config = dict(
    moe_layers=[0, 2, 4, 6, 8],
    n_head=12,
    rope_base=10000.0,
    rope_fraction=1.0,
    lr=0.00108,
    doc_mask=True,
)
Below are experts of layer 6 (counted from 0) of a mixture-of-experts language model. Rows are named router (the router's row for the expert), gate (a neuron's input weights, with its number), up (a neuron's input weights, with its number) and show model dimensions 0-127. Each number is 128 + 24 x the weight over its row's rms, rounded and kept within 0 to 255. Numbers have three digits each.
Before each expert's rows: a language model's description of what the expert responds to. This comes from a sample of Wikipedia text that the model never trained on.

# expert 4
Description: Latin-style word pieces inside scientific names and biology or medical terms, such as idae, ensis, obacter, leuc.
router:117097121104120133114141161157123117130121135123174120126129092123123160131133130186120131095128123131155105163100095117164113079127163106144120134154129129149080112139125146123109165105132132154069149087112093115115104146155161129122134127122096087070076104101127152138130127116122161114104140122139199154152098112137137126118100138171092071127133131157146184105124090089114150129151
gate0:128068111163118118125147078117111103101144147127144114150161127107132140124122127143115123066126085106140090148110105111142111125097122119124119119103121142168141090136098161118160170129140148116136104188103109111130122100135108114109151171113109149120075150115122131165106143087093097124111163142098161125124142132140158119155138125124124109112138088136131069095139167140091124129130
up0:094142180089145121157095128110135102140130116107160109136113160132116129187158137084163108179134119132131158100167161146087124131138140113110096131134100133188073105094155143079139141110138143143128147089147140117151101152194113137095173142135128127108128118082144133109139137124157115128113153126132145076105128118135124132097170162115113145090108129110141080134139138144087116130128
gate1:141071166092133153119157153162135143137107160126138072117121183165107154151120135135149115091134066139204130146125078109134089130116119091164119074147112093139136108158117148129142128144133156185122165115148133097122118125099163122127124155132109149094095154116124119169107099127108146081138148125100141160147075114116127139095143163130127112123145147087120113119121154087119125168162
up1:124087151104116164158164138138140139108136109128105129126123154096160114141133158146133132130117063141112140129100085109173124134133121115132158122107111148135162136117106158149141151119074122161098164138100133108086130089120151140131143120149104083122101132118146129148177118103118148131160151136128130163115086119111150126182088130132137151110114109146138101135157103168124131168116
gate2:120125134143071137095193153137081146100102115078124139135095120088177124111097162114093135140106094127128143139133148120130096132123132122140131161117141096145131140136104163157124137127068150147110131119142136104166129128145130133164134094094103143137155152143129109134112139104134111113127108152110126122107148099133106128165108117174131131105140129116134117116103116122194145080139
up2:075095138166111133158136163125166132133129120132128127128066120124117084109121155110118128143141143109135139120114146122133134171134119122104160111140111140119133116209165166128130121140073122077153144091098118153126145121123113140171104146158057112146136136149135107100141151151138148145150141103111124129152138132100085136125127099078165124134128132154129106131171142161104110126095
gate3:077110112159077121123106154146148128087158121156165134131138162154131151149090150141153121127145132145133127125121147125153124135145121114115137117158151112130154108122128148143114130063128090142055171158128152127119119118168148100170130135119080096106151153154115143121130143143166121161094089139124148121155155111160102151150151167152122141126137134136133136137114144100098145114126
up3:096119112122125115127095174143104101119096144138151116109131136139120133112100106089132145124104181125150126137133118086106100129147147117115138128130121127134148175176114132141107131083131103168104091103039120139124116153124158140110101153053130133117073148147125089128143105144171090130166115149138111129132125097142138168113119146136115133133142167125136131119114150134107139123155
gate4:095146133085127133124143103198167149136115144137164173129129168117107134148097202166094136145152157125162141169204121120164132106143115128153085102097108125159104128117136147101121135111168171116126163130143117112118121107150145085101127128118141106117124121139140126144106127113120150122091124105071151126119118120137161159150103117167108103159142133119149116160099131113139130116129
up4:147152147169096112151128163086135106109127122103085140143118127154136140103131121101100087118123139154105145075097125119144163096114105126131163115169121115093181130138121098130151169146141056142157106151125126109132121120122133148115145163150123177147166117067116098152111129097139095105145141137143114079111120114114152118101126092126134115101125161134136116098131089137118128128135
gate5:138099152135124137136163161099130112115127165144145139122167122174134115065158165130111117108126176128129138138142158079125092174126128093067101100118112136129125111101128158122178171123133152134113139119106116146166160131103085093155111131106145145143104139118121131156139114138161120143123110122136145143121118108095131146128088102127132160114126119174149108173177131131124094143132
up5:145142107152118113132113079128147121129131106116036155118069151096154097148137125086135138128116108128145147090126171142108128152110125141152146130113171121151154154149100115104121121153159139112174089154144156133160105115125146096141118140126134170170159124130103080145103124127060118129165133126169080121129159111141126137102172116119161157146145104142127096147069112178085120114081
gate6:073150137125108109115159159138121146099144115134125108169120135121115137112101153148141125138124136098124107130100176067142140098123158113116132160143122132091130135093113114188119111095136105112110110136161136101158115127132168124109110117141125121120111137111108097132143121147138123104128112110120112163148111121152079137161121111106098162131141076174150113090136106146203159107093
up6:145157140147127135127138170129134170195072143108165135098151138087132096161170100096144081117119142149100155131150143124126160110118087143144127140135148099107127132138166131121160157115136143168149105116103112106153117139121167147140140161128111139155140129128113095118137108144136155151100109125139113095093159138161143098114106115093140099146123148126165113125134071146148124116124
gate7:145094150103131114108130133106105155139165150124100129095109087174104112182072134105132111123147119104095144123124045119125132101132149092154142150073146089143100131103120129123105151079156110126138128111128141118118146125160153137099130122127135146115128133154141136102093182126090152132165130138135170136143075152140099155074142109094100132108125143133122134106143120143095127071139
up7:121115159138137126116175133097163152174163119154157123079149081154122142167118109159159138152134113114143083138145120119109152137102160130157112132077163133129078123118153166149108151112131103125146160092122126125150137123165081111141140111141099119100086136104162161134128172100132136131096142133135178148115106131113146146140072157121105119140106107151088096095167150111104108111153
gate8:123119135141132099120102142156149134170115165142127121158141175139127150154150104188131108128157123107139113113126128141139109102176150086117137117161138105155143104131114169116133139129119152106135096129175146123117122139132135153147126162128125115096118168088115146143143148117170117104077096133130139153080113098139108130117144130103120158129134134125104140106134168109099143119156
up8:142136112110158115133139096111116122092089106101134125096093124150113120128119092080132146144078183168169136146129135151173122152082121163184109065121113100111113142095078118087083150131198141110147111093127123123125144130107120101166126122152099158159137117139114156133107133121136142141153144090159112121176136170087131167086139124130130098183112112115151131137122122155150106133147
gate9:098121128121079147088135159120163110156175157099126132092107156144115147096101169143100136084079134113099168153121137115163102121146125093120123149160123116128106129128151083137124087096155131143113159094116127137137170125129093130147103117148099148109149135125156116158091139120096153108103104150127131138115118136099161117143184115153085131124144139152142130111108081128107124122163
up9:156128134181139103134138119132102145097093109177104108149142133116147102142128099156106112107150119180162144146124171138121149154120134131176122143129108145143152105129164092115104142146107116109158128124140128117147098109102131072175105091159144159130145168131117167090126159136126121117140121127137107124139123141134171159155134105090122104158109136122122066119162172130130106130099
gate10:103113126088136151127155146159131122088117155129176156122122144180137152096148173121137100052107138120138139103089126131167082111165093139118137124149151151126113109163108167119147123137102109148130145112142104125135118131148142135111132138140100103111121122107103142147135140113119113174118165107114116162177103104150107109155141135139120090115140144132114167128175118105145162147141
up10:132088172118115069142104117146129129157162148128095139148151100158111105176169135111104134171126149124107149139122130137116112148100139130123122114137070093153127119135137179129130138143130142107117149140137108142167149121132126128135093129101171149131092099098170123171124126123163136089091153112122105144113143118091136159121106104118160192101152117133127139123150133147102141137129
gate11:097107115156135131132119150144145105132140139118193097163145145138125145109123127181132122053102139137115095127106127083137139092172113132142103090087090106121127123114109143123180140130130140127106143120121120107132124124129125110121159131173118125070117141092100104129120185154122131126086151122128138159129142115135170109140114148150164104164168133150125119130114132101113153138170
up11:103126133155138129135104100153095124113111133114202128127132147148150144141171146178104153093137152161138118139128109109142107086147096130121116148088110119113083151151096112109164161106143146139066137107151141102117153163124120125108169120150109112119090148095101124126165138151151161108071141134102168149111131118120155121134108131144124100143118124159115159121140100081109137152135
gate12:128088106152145098143108103104109069139147093152127122135104111102101112136158117157146137095154111101174114117093114122159125141146151124140121106145108142128116138168095152093125117110115157138112145122150102148149108086129124135156104160127128112122142109133145172098145097106088135109145121129108127191136107102134127097131166106130107136181121187134151158100139195093098117103149
up12:141140149117118121123110114142102150151103147109113137089116143175167107144126133104148124158104140146134187118172143120129093111138090125125090154131126085141146136113120151097143147168136114141157075148174092105152163163077125093144100129123143139117098144103113115159103142124154130130093106100126140072137124196135141158109079128135128120114132077134102129149135136147131122142129
gate13:104110098101097155124176125131126113141162109122155139109148099076101160102117184163116126097119164118122096097122126122115111126086116123108131085118083117153095118144155143162114147131141123137096149089095111147131149151138163131140116148129150130092109106165150144121129135117113127133148167109151130143143100157163144102175092173162087097148161167100144113136152129076125142120114
up13:155136096093158121128139129118124142094120124131117081148142147148144098163101112123150111144123136162079191147151119126094112117151198138149138153160123150097103125118094126126111153143160137127120134164130130111122112115115136124149120096145135089148147121093121132138132150112126118112144131141130169125148149165133157141101103176108112147086135148115131102117149195147125111147160
gate14:124110074128099107125094111137122125118123127097124108142173101132124144126152139095084151090110174133127120096094146130141133130091128115087108114165141129124158134118122125124172166105091097154131148123138101162103105098086112124081110131151152119136169124147059150135123156103138126154140107132145135148153093134142145097113137132114119146085114107158136117167112137101148134156103
up14:170128145124115162102139200118104167099110151113129143120149137102168098112116114140127109124132112139167164148109103077094102160086161149120112145110164121120126108128134121149142121080128179133100130111150131128113146115142099081126119095108144152103109175161115119143146134163141137160124136156113103143168130143102137155083169115132144144144097126167143124135160100107118114156136
gate15:129107118169096126123164146083129104129163143152119164168102121151144171106097146162101052107153134110135146106086148149145114082140140105139135107100114118108100173145120131155136112132107110158106149128087146108153132150130176124171136185129106101104122105128127117119126140101093157081092134141135137172101106094097105130161132128151104137090133160158132146143122123096175171146093
up15:162131127158151170122115128170111117133103175101122155096185143139097127118122117102111155130115119133130137136184093063120075132137167135135119150132162170107117095160136165133110137179132087128151140166141113144128108142156078060124111146145159118144116146134206148147135108170153121161107133132174102092116120138168139142141132135116112137113150128123104111181137079100138115150134
gate16:118175191146128132132170130118165178152154116127161103122164109133134123125122106138134123108143128114145104132134158123123182123163127139166137117131156150138125140104135143126123114089133116133132112139159139122114157129153140111163147101098097102143090113135123123124152074128145112128145107125156142081141127141132104188128137078152139151082098067147144098152133124112140094117137
up16:131153190134176143122131090130153136121151146128159091124130117159111120066125165124129118074113141139111140121111192091157108112124132131110156138139110144096151150109141149180175101112136124164098142132121107139118156142112108135115124137135133102134104115072136154182118136096145133083149140102134114121145129088138140123142156090145121125157136142154144144147133159130113126185144

# expert 2
Description: Place words and prepositions locating something, such as in North, County, River, near, southeastern, often with coordinates nearby.
router:109120161115155117089150156162115142147103150144145145092142053136145118095116115124129104068119100101163091183122115095153107102154137097143078159149140131142113124134157120103131160129128164131120140089133101086135070114097141115138110125147100125079120096105130163128110132112109154124101122112149182137154136119116126160111126091170131122121119129169158179122132064119132175142147
gate0:102150075150089130120119119124129121124115137134125162096070113159126116132130123141077104148113113134120126121148105175117152152126197069109117123112109181111101137145125124125123132171145113090149101140091135102135152127178160087112119166127129102110113087165110162151096109132140112177071073140156127122090144097112111106144130154130127152131130080142143111092092143111129141147129
up0:157127142148134121143112132096103168130094117095117099112105136135122144124161168112134134136145155114114118124125154120127096160173096092137112120128137160088133134124117186122139142118106139138113129121126153090117091136124107142134148126144066141099134128097139097141116122163085109118159088069090107110159142138126141117171118166157124115105161126123104155134113133141143128078185
gate1:150144098118147096117139094094110095110141137123168143158159124087118113152153078132139139116138114126124139143117122116114107079125173108119141125134153073102090105110124088130110159108122159149120155144145110114139162159129181132147126161133166087114089101130149138096116129131135119174105125138118121128131173064089145113096155133130118138123110154137122114115109139131132161122113
up1:146139131127122160110170122156127088146112116137164124144147146122134116136168108133114100147146111161111152152140125079108154125087117146150149125168123099111115147077138104185117155118162159171131135111124147145179184136164127087107131096126159155133109146169182123100112147159121153172132126156100133127092144152115115082141096110146126139112128135168123094143134116134125179104146
gate2:171124123130085123106119137156148116126171122065120107116128110100152156158105152117096078127116118114124136129096132090110115150132108137130117132129131159153145105144109111111111116139150112116125109134165134141130086117081152127138119118115153108106125128156124184107119172072105113080147115113104117130108117124116113114108109130161130155161153142159125132111125146122055130148158
up2:083105153147146141115151133135124141192140147148126119131122194147125138120121179163110107121128101141115089147125062136142143119114132109112162112131126138069088109126135135135137114144153109166099104122095160124160156127128121121127149142142138108128120121101152091160160102181136147130074098100143154105119120125105123117072084135105088090147155118099090164144140118066159142102128
gate3:153105122162159118149142157125118163160148172118135152078149116127113101129098147108113124093098111131109137134145137134164122157197136114168117136152134095144152126143118083148176114115142138122106104110106115128136133147106118140096071176151117133065155122082121141126121124130120137151100108115098123123169152124105131150104129123147087129124170096145108092113146115140148159106107
up3:176088180118131130139147157100129114147153084124155166134153134116117111096110151137118144094124128147127101129111132141094131097143137144099103113131170113151142133118105137126156128154139159115073106124092118127128130111095101148182134196121145137040122119064086106181111114154145143154100138135118153101150103116126138150113129093138115152163142171152129145139161105137123157146106
gate4:140111099111122132143132125133118137181106164074140133125125111153113146138174157144140150114145128132132140133143127136123124117135107130162143130116144130125149124095152142130148198123119109150146145128149109109168118161150144110075121140150147156146099100128145203120114102133081155066114109104145150117111142139141150178155129162138095138153162105186154089172131098130099171120148
up4:098157092169116184169103119068125074123159161141123076110114159108139146128116154129111148146120146135130136163129162118152149098122146123035193137150104127126122138103097105074129150132143105128076133120121109141115120111132154108129147142085119091123150114122114068138143129092188100152140092155133132127093098123115144120161092105137095112130139129068066129106146135101158140103112
gate5:146170165088127178131158145151104137113142084146115151143129095087134072152141060150152103135190100143106110141165115085135122128119157098081119149138084107133171141119131072162127114148122168122166155159112128116142126094150160108103091156128139127156123175104155134145134099117139137147109137119147101141115162129148156121101161118121115079130114142173123131101091146136103134162125
up5:134146133139138123148153111129170123125145132110095134125152136081156113122130099136151171108137116155115125143114113152136110116142126132084103077117133125115119112081145111144099132104106140162131134163086154137161077115142161105172114171111069100150154115123177128139127104089144137140117142158152140080114096105137173120114151076130124057160080108178125095159124121093164142136124
gate6:096111092130087125101175118164137119099098148091118102118102100147130129152136113099104159150142144145126118130116085131077112143133168139133128143125107092124144093121144160142147138113094145153133135169107162140117163158122135122134143162106149153168082166119152134159099112141118158133157132127137124120162136098135153099156141113136146189114103128134136117098140139150156109121088
up6:116112108117181134167138149102150158138117149149150153148157075150114113095144167117141122136119120063145129159132162107119124161126100133117136151152096146112138104078141123147104137130208119124129144061128107116120106103179104140128139148154100164123119126137106161118148144134115131101114138113080153127121125157128116138120120134106116140132123127151136124141129098114104165138100
gate7:143175178142087136124108168115133108105124139107124146172117106156143132126182155115120140126172115122103121159153087144091108137116111125115080168124095162087137093118171111124113119133141102102161137120125138131132157116164130148114129162119154145125119139152146130137087072087126133136166116136111124117141145131110107163119171150117104141118157106099136131139126164101099150161147
up7:140149136125126147098107096112162175141116148118131131110145118140125139114138137084134107161144114088131124109071157140141138123128117150119155178145150088103106142070145103165126115119152118118162145106124124119072103135138120105112127100112126164124101132131158134111164159072162124176108141124104125157109095145109153143147078129137113104127129148145101158138117107063148132142162
gate8:146105155099134104130120116125127121134080124132107175100169109139171091070134161106135123110114102143110141142133115078108107128089083147121119120135138174112144131125123166096126069139152137130086157104124135130098134126121097134130158117107165141099124136112145156109127119123113131089116122094129160158176129168166121185097142126132067121117131071136145112152185106110155106115131
up8:156112149152138099112162121150130137151155117135136152119099077112134137108108149136156113108137145120158126126123160096158132156115099126150143119133168146141141141129107112133166116123157116148091117126173113118152106145088127141146097113165159092122155120140142172143131134153119088069119141080144107104133133137110121141074106109122122183136128168138154128119119107102112170126111
gate9:145118146137108142129131095147139134111107112148117118135135126165149104132133135155130119109153100115151147140114099083136156088142118123131139127177075125144128102125123140117170152136164148142143168155148135148125116144144127127152130144128149126121099131120147116153124113116068148108148173121146145160151130096128111124169167103143146127123122112199196113104135153145108158124139
up9:085149124148161167125160125105107136139124106156123129094114123160145148114133160135118136115152115140162136141153115105141118137130113140122117171162153182136098136167121121125141141105123121171136152116139141132104109183118103153146157146138130166125146163103134130127154122141063150127157103104155183113137139093129086140089137131138144134127145121158164108092108130102128105096088
gate10:128122153119113121135140119115152101162160104100151111120111136129107163141148169173175114133150143131143133096122131151146146103144125100133149173147168131130142117104160105110154120100122133107126110103114123061143107152145131147156140102137089143107163121160105104106124165169167101146165058115142133176123074099137141128123086153098108117130114109127147145136127156092130095152104
up10:106128152170135130118144132147147132163124120160113136071115113166143142174160122120078192089141154117113147137146095125108147119087104107098119146160091142133155146135154093132143143123137148136157072109135098147139145109105186148106156135149147141137120117102119149130149126139150136108125115126101145157089087099139133134155132119122153156133105100160104149137147136096140149133160
gate11:095121064155160124145114108125140146072164120118125120113162135130134122124112127116159177130105148066117106140094103142098117121179154129153108145127104099134108171078146111120092128136143138131171170123140093119084110111184126075121137132102100151097176145134126156116144112129108119148142098153149144097124090161093112110103131130113111143102126108107115127133159131149130173153149
up11:162132136172139136107108108089104144096132124123086163111147194105142126148157134140094133127121113113107129119119082171128127088107161124165143146101128137146117150153102128124091131110096163098125099081130178105132096112114161150090093168108102120134135125136124153134107137116190135144093143121126108122103141183103086136131145162167132127089121111077126092167112112150153126177158
gate12:125162149127105139114144145124154107145072162105137146083143094134164135158074126139132161118103122120107118175119130113114141111095106127165121129142145118141105139110154108181085148131127174137141142134108085128122156110141141151151133158125097117128106104115123116162094137097140119135114118143130149115158123122073094164123168102107138097099144165117153134123113097075129160127123
up12:120114112121118123113103128066120107121107138128140146139126150107113104126102091142082124149145163099116143078119139164131140153123098112133113104129145148158118117157153101151111156091106121138103096101136143162118128111146126147122142100127151141118167122138143113131115145136156158124156130148167081109125129097147127090127156125124130097163088115130112145124154130132162084103133
gate13:083124143131127091093090133107102124168142123125141148153136142083137087096109149111108081124170138168152169108141144130148094179144126111113135148115135156111155126139143111099125148116071122136139125127122121134130110061131153145120138130098168155099103113168147177153104124124117126137106098118114136121137129102137078133106097100150128174193144099135136149128120158135146138116207
up13:154159107080103093152140122112070136133148133093146121107179116151121126140104144132097146122120166108097105164146157132131122081101106140138134128122136112132133143095109099145102079156145131104143114133127127160127146098129099131166134098045095130118115107137144110141116111169128162152127110142132162113109109161132134118115121123106124131130100142147139100148101082112127127102164
gate14:108113106117134071092149114134113131127148133112132156129157168092097155088145133127171095132152128155129073107073090125120104131135107146105146136114145147117120110120115140155141116144091144133131147138124124141145150102148107120133094110114083133093159137196103143156111098107161095128093135122107137129139120147142096149149092151135090138156161145112137145112125164120139116113163
up14:109103126114127151121107109148134117142117146139116137107118138127144093150143112110087103151125082135143185160099159086116161159141097097079112170137118129132135092142202133110121170137160132152112132121201102138093118164122122145090147127101122122095158102158124146151139127141155128128117108093121141122139113138134142140144127102113151139122137123143095092129107097173150125132124
gate15:145103156112115158118113136073148166113145141129103124115138133126163161098079145134106149135121093124108122124122134093113093117147087118139137099116159144165111151145139149126119102088107103125145121108132153117109100112090125123108134179173122108080151104127113109073077145136137140144094143141163109123122127134138121125137126102118141132160131116149099112112151126148127142099150
up15:114108117122124170112157128111091127169141094111118128089146138109159153142104150124124143060148111125123133153123130098127142131097088114161120169148133146049098153116127130127115089126122147134135167145152092109105107086169103158120137123144107128089122130134165191085127156167110136112085106099106112149114138116152143127126133101132141161162184085118122130095126106133121182122148
gate16:151102149139088117122161161137122116130072121065094146094144123144109098116151143130115143135178113119135131157190178116132144154179118094152117103090093126118141111140103167101162087109149157143078170149141142149086129132110125103067187099120113122178116120106133133126132167140111116090161143139139140153133101118128133144117107139136103162137119107114161097115172101126115086137134
up16:158124142113157123117126128110090134105136155141135089113133136079151184143119111174145097160083126141130080146102113158153143135130167140178143146100126162144120119120116129162116119105127113162126111109149166164134075105095140159130113116143139128116119118134150159137134144141129106100117142125140106130112145164132158148089099122136120126131168103110126105108144131148149151117151

# expert 12
Description: Modal verbs and clause-boundary tokens, such as would, can, will, could, plus commas, line breaks and parentheses after section headings.
router:145116126105115102087119131141114148133110121116146142110117101122120092105117135130103135090134127110149096138096111079185152109156160073141084122105113119164087081113151139136149146120138128156110119127137106099125101126123149118127133117117150106104130079087109133146126156110130119136116073096143150153168120106138131158119106119148088122121177144119164132129086130145104128129156
gate0:079118142132159121133134167148110171080103100150145130135128148105096103159153139142069087147161124117178159136113114112147124144154143080147135141135135137157125149116097120153154141119103123135107137124140165102165063123140120148120084165120137210105120153134118108184159125104138116106148095121129151184110095181131125126087114126125139136154124147121130140080111129122117103106143
up0:127139143116155123144134125107118129132129121106099129134097138171107159138124107119128109121112150135104106151120123182129131150114135116176124097145107103118091111151152173099119097135126140123148097126145106161112135172122103101143172123151101088142123087127103126187133098077133128106116170165118167120122131090137071131156147084138164124192120121120136133134108128124107156132132
gate1:139124129116125154139142112151123119139168098132148103139151132084152120100108172150128108134159151106120143128099136113115150166103099126121105131128162147150164087146109102132136139150156151143126136144146112087163097087131102147162170132120129148141183172132119125127098094143139161142133115129105147098140129107134129195103139114163116147114119104095145136168114080146160113103125
up1:133103113128139147112125132175177154116127119160127128085162147104121153116151120132124128105103112117140144140130116141134125158123137114141107154105144121134102203112077113106124143118103129114111125127128182162101166156160141099111139160167153153129089136104092121117119074132144118089109124137117071152157096123169143147147121133199135108131160099075124136118130134126144161132105
gate2:118107093152123067128147170162125137145160119103134129110110114118144153175109141095084099102152142109123114132098097132129090090126125134082164134104176142158127176096129140105112130097100145144118105156074099119126108095087118125170106119124148141117090115119123111168121157123124124156152096097132123111129123149140129108113180131121099179091162164111167125137122144107136123133163
up2:144175143104114156121064085109163144144141140147126079101124099135122126070106109118166162144098111150142165153144164111119085140077164127115084107129146132134184101127105113177099146162141131112110116096169172158119153124137127118129129096118134120179144111150125150105137133146131127118106145090132116110103122126113105132155132133148133134129129087148068108151160120101106148139150
gate3:093157117116141135125090122137133123106143099123102151155121160127116162125149072118103107193119084160138147150105068113121140113101119072154135133157124083135134108146145147117162154131104130107123084143176115135139139140144140117131091139117140134135122127064137108153124141129123150143084093052108145119142134163130142138103131113127165098135116137167133132127107112145142140155111
up3:109116114146147126116177133112108119182115121099142121108119090128105095102134088134129153145148161090122121104130145119134124145102155120142099075098153164185120174134137104131104142138131112128163135111110113146187147137115091179131129147134099103156121135109116140164137076188110114105130088135142138118096158143113108132159131107101128141125113104108143110113103118141102116107137
gate4:103143092077104151079167121100143102121103125150161096150120123134101173106123131149136137140111134138130140135097149204131163094129091092141143138113127167111153125114116078148071097122146111142131132137124087130158132088155120145165147128130135149119187125135095138145105126083133131126108166116165146118142141142110128122124147113113145168121129171133115116116146077140093117157136
up4:145156145118162101118148106176130128140128117091102137102099132127159134142112117122101099103159118157156092121115086094091096126138121165129080095168113141133106137138123141091155095127108121148124122119104170129119111124091157113161125141109133101131139145165159093167190116129122130139081117105122137149148093093146128130139124182176116109139148167138115147131196135139138143094113
gate5:179106135156142081148104131144175123112130134111126113094159145131153172118176165145142146109126115173133175142141115131116192150111131098113111102121123106143146103125106146102104118125115127090140151109125157145098135152113114133124176196102144132130131131154115143080131085103113130100145149143095113126082123116095124119111159164115084117183125188128098139159100138104115144153155
up5:104110133127117136132146127161102101121060128173096108110125143091109127123135132145147108146095126126127128120085123127084131144136120083147113148131072099131131122143151105103103099118073088123101112106103121108086162140119148108132122103152140123119129137134095075123151127142079147165126135112162152098145129117103107146127086127167110115133146114156116116119097149148191101130111
gate6:160134140150108147107139119136129127163125160128128109088157100095118142100151145138139115164135098138129141165130089145117103097131148077133097163122103148142124128094131156125153213151110143132155118102097116166090150141160127113110140166152104146123111136131131149108113113097135143132163101109112121146091089105105154145131108198181130150129142105119131144146157079122112106141138
up6:143137130172130101189100148158141169117095142102163145155106125131114086122121127116118108122141135098168117133133113168090104107125119146095135165169127113129104134122123107152133187091115095131121168134118178153119143103132111105113082169118112205088123102150121120097115072156143128115140149139118124118187123164121112148153173146072169103135114116124122130106157109141105153097133
gate7:134140134096090086118172096160092150122152084171092122144136176143098113136082106172155135134144139174119112131100090100128164129144153069156109131137123127132107048108098130154131110122167131148145125146136110154095106108147138129105149141127154130129166105094095126130110137134143113122131112134179096143118129133130084122120124143152101130107178143167172112143135139110141131118152
up7:158129111106083096146119090126116146136128081141083111153125154123094135153106126178173139137174125167118111110102137106109165139156155103162117111134125122145121090084103179117142127133164142163167110152131111159121080121149160091100159135130146107148184098108108122080113137127139107153153118165153085106151100133139100132111152151123104153134148118162144110145135124117127103153141
gate8:150087141128125119127142084160198117137068097112127130094158112140143148124118099154135116131108129145108106160087128109190163101170149088113116091110118176147098090110106125096152156155137122177117078114067092123107091125108183110092098123106155104107121137153126127139127168118143145134140101128132152173130103143152153128145148114127084137107171137103135109133079161121143110128118
up8:123116171159106121138162137137189110122129139172123140107159125101147152094116119132127148140130126159089181084074108128122123136121132098107128102142104115123135128109133118123162191161114161129170123145074101078115142133086121084116109098098163059152120132154094134145159135149101154154149102138108130162144125146113141099181137136161100138073127125070154099153078154137142086138143
gate9:131115099139118136087169092144152088133132131138117116126100117126122149134119157138100113133119146117131114158135122125139134093164139102126147142134102106153127064125101134121152147121154146163140098156105092128130146119127138093148116129136118135146131084108159139092148125084137129117128110096138135128134120102164165120119130127108135115116142147125142103136124142134128095188115
up9:119113075177140108112139084128173120133149126166095161165160146057129115117124172128092121107102130130177130149112110125119130094130159125098135154128103116092103078160114134085148158076093116120129091151107154104140148146131068064174104108137127139135144088094108130128156158081122113101148130108138136119136139130176138103120107137088151133132138185117123115123126151131113102157114
gate10:092118121126109194125126143114126139137124149156132162114145148175130150151121119129116055122120099075115087103088143067126177147171161115097110132171119120127131118121104101124147122109132140115141160164091148121156132115138078131145201143133127145136120133154133142189096104133133114128112111115117114176149147101134145143128108106126087159110179158122140103124158146129094110113138
up10:088114115098136162135115117122075162120149158133117141072164117158151083157148142147100104100129130136136125133098135089107125136178148106145116122172127101117137079116120104114135176135111129117150161135123140116102122148141153132140139126152115132141156098106101136192089120129119133140107144132136131152189125113127138125133096110145075115077121105097156116146151133109137128121093
gate11:116129113143164126105163118140070104170133105090098133144088113181100132118108091142146179141135155115159109149170160178130132132071143135108127161143120137116121142117120140097129063140127108119103115146099143123169111125092156150174133126104174097116109125144133153135135113122136126136115145128159144122103148111103158134097125112166080165130142123171156134134111113131161122120114
up11:161142134156131143151147091139101136141126103143137135100119135180149146155102120154168168109119142130161178138105166130144163140107119144151113137138108137109147117101102137093129096181134131146081149107135118105150093112119150114098116139109153121107115135106159171141115134103137125151083126142137127109137147093134146108133080111148100124119180148120162106163093145134142115113137
gate12:150130131081126109094135112158119134126103149140115139140090106116122107076153131124136044087108133085148094173160120077150142147147150136140123144128130090172134105103148128091167148148137151152108133131165122142128121128111154092112107113141096115118131073136140104119144109076125145111101099155146143155127085124097120120118117072146157139119126134120151136083157120114130099216121
up12:104180120078097109171078116135133140112128164154096140172163155090113108090105104121128077091064122090153173107138122094177135104112135147130143166075133144131111133099126141075164136162083162143125114115141128103144155145100096121094148134114097119153118107139154106117136143169126171129126106140132095129115087105137126152144115101087146129120110131077135096104160124135136114145106
gate13:152129155104121119102129129122154143121081134141188136130127141146149108107108099114101102153183098103137143113063150110139136134128120117117131136136120131149111142106133070152097131112133144163079150166118131159176126149177135070124159123123146160111109171157141165129111103140168139060110152121147124166127149148122097135125118152113167167113136168137126131179138114124094125171118
up13:112114118079141123148123138140161162112100145132138125137157128148153083121156077110137132143074137165159146076135127160163147139131103111132116114100119144148113154189144186135125074113142121120151157106133151103089153159107117121111115127077131128127110150166109117114128171122169129132115184065103114145176150087134067137102115156139190106170111139139148168111134124115140128131159
gate14:081121101103088149108119129131052128123133131124131165126164136159145138161121109133135083122141127143138130095117133089163150110199116125126087123148147128139069097126164125095118126124126142118119133166147147105162138126126128117160131093156142099111118114131126083155117157096158133158086104134173129114164144089134133129090135101112093145138144153151139121125129144110137112114145
up14:117067096129113133147092110124126125098130128121135129091161108165106165152147164130115116131134146125132101110126140100149157117130155126145136179121124119125099128104091175093119163163136150122102147176136119128106147170134156101189135124095148126102166081110158085120131128146119107175120116145158114109194124060127131145135134144095110097135123139107144127151150159115130097136136
gate15:183090129108147114111112104105116137119161127148112111159107125092124159172130095152132114149122110143115086140082122090165113143146112120126106100163159163141110077108140098118163117112152135149135134140202137100148123150125187109151128103135088172120135124160116151142072132115157148150144114129119140124178176176098175110101091143133147083154119098091149158125172109119155161114131
up15:140148151114087142122142079139095130111098112182118113134125122089144175115168141127140122126118105142123133146135086131129118121142106133145121149135140154141140102109140157135135140130181151121164139146174146110150155161171157104120116150096140157139158152139119085127136122117103147136108119114144117075116139130109165161130129159148100114124159109114112160186139133116133126067125
gate16:133107157122112115121125137140114149123124110151133180151170161164106108163058152128129097174173130084141131136158169142134111119138125140139099150136116135141094101122155147114157108138132115150121112160133143137134145135069134124113116123120121117107105108144164146109151166153090126107120141149139126130123135071112165113138150142147097134108134158136188115138146158147184115136157
up16:138129130120146108102133123132107117148157151128088104129101113167131118085163125132115137136120133117114129143133125125126091149138177151152156095122100107112160098133123099152133119136126087188099130130165116134141132150141131145098148134122121104150173070136121110178108123104140130110139154118125150137115103140125094120129154111130130159123140081134120083130139104120114114148107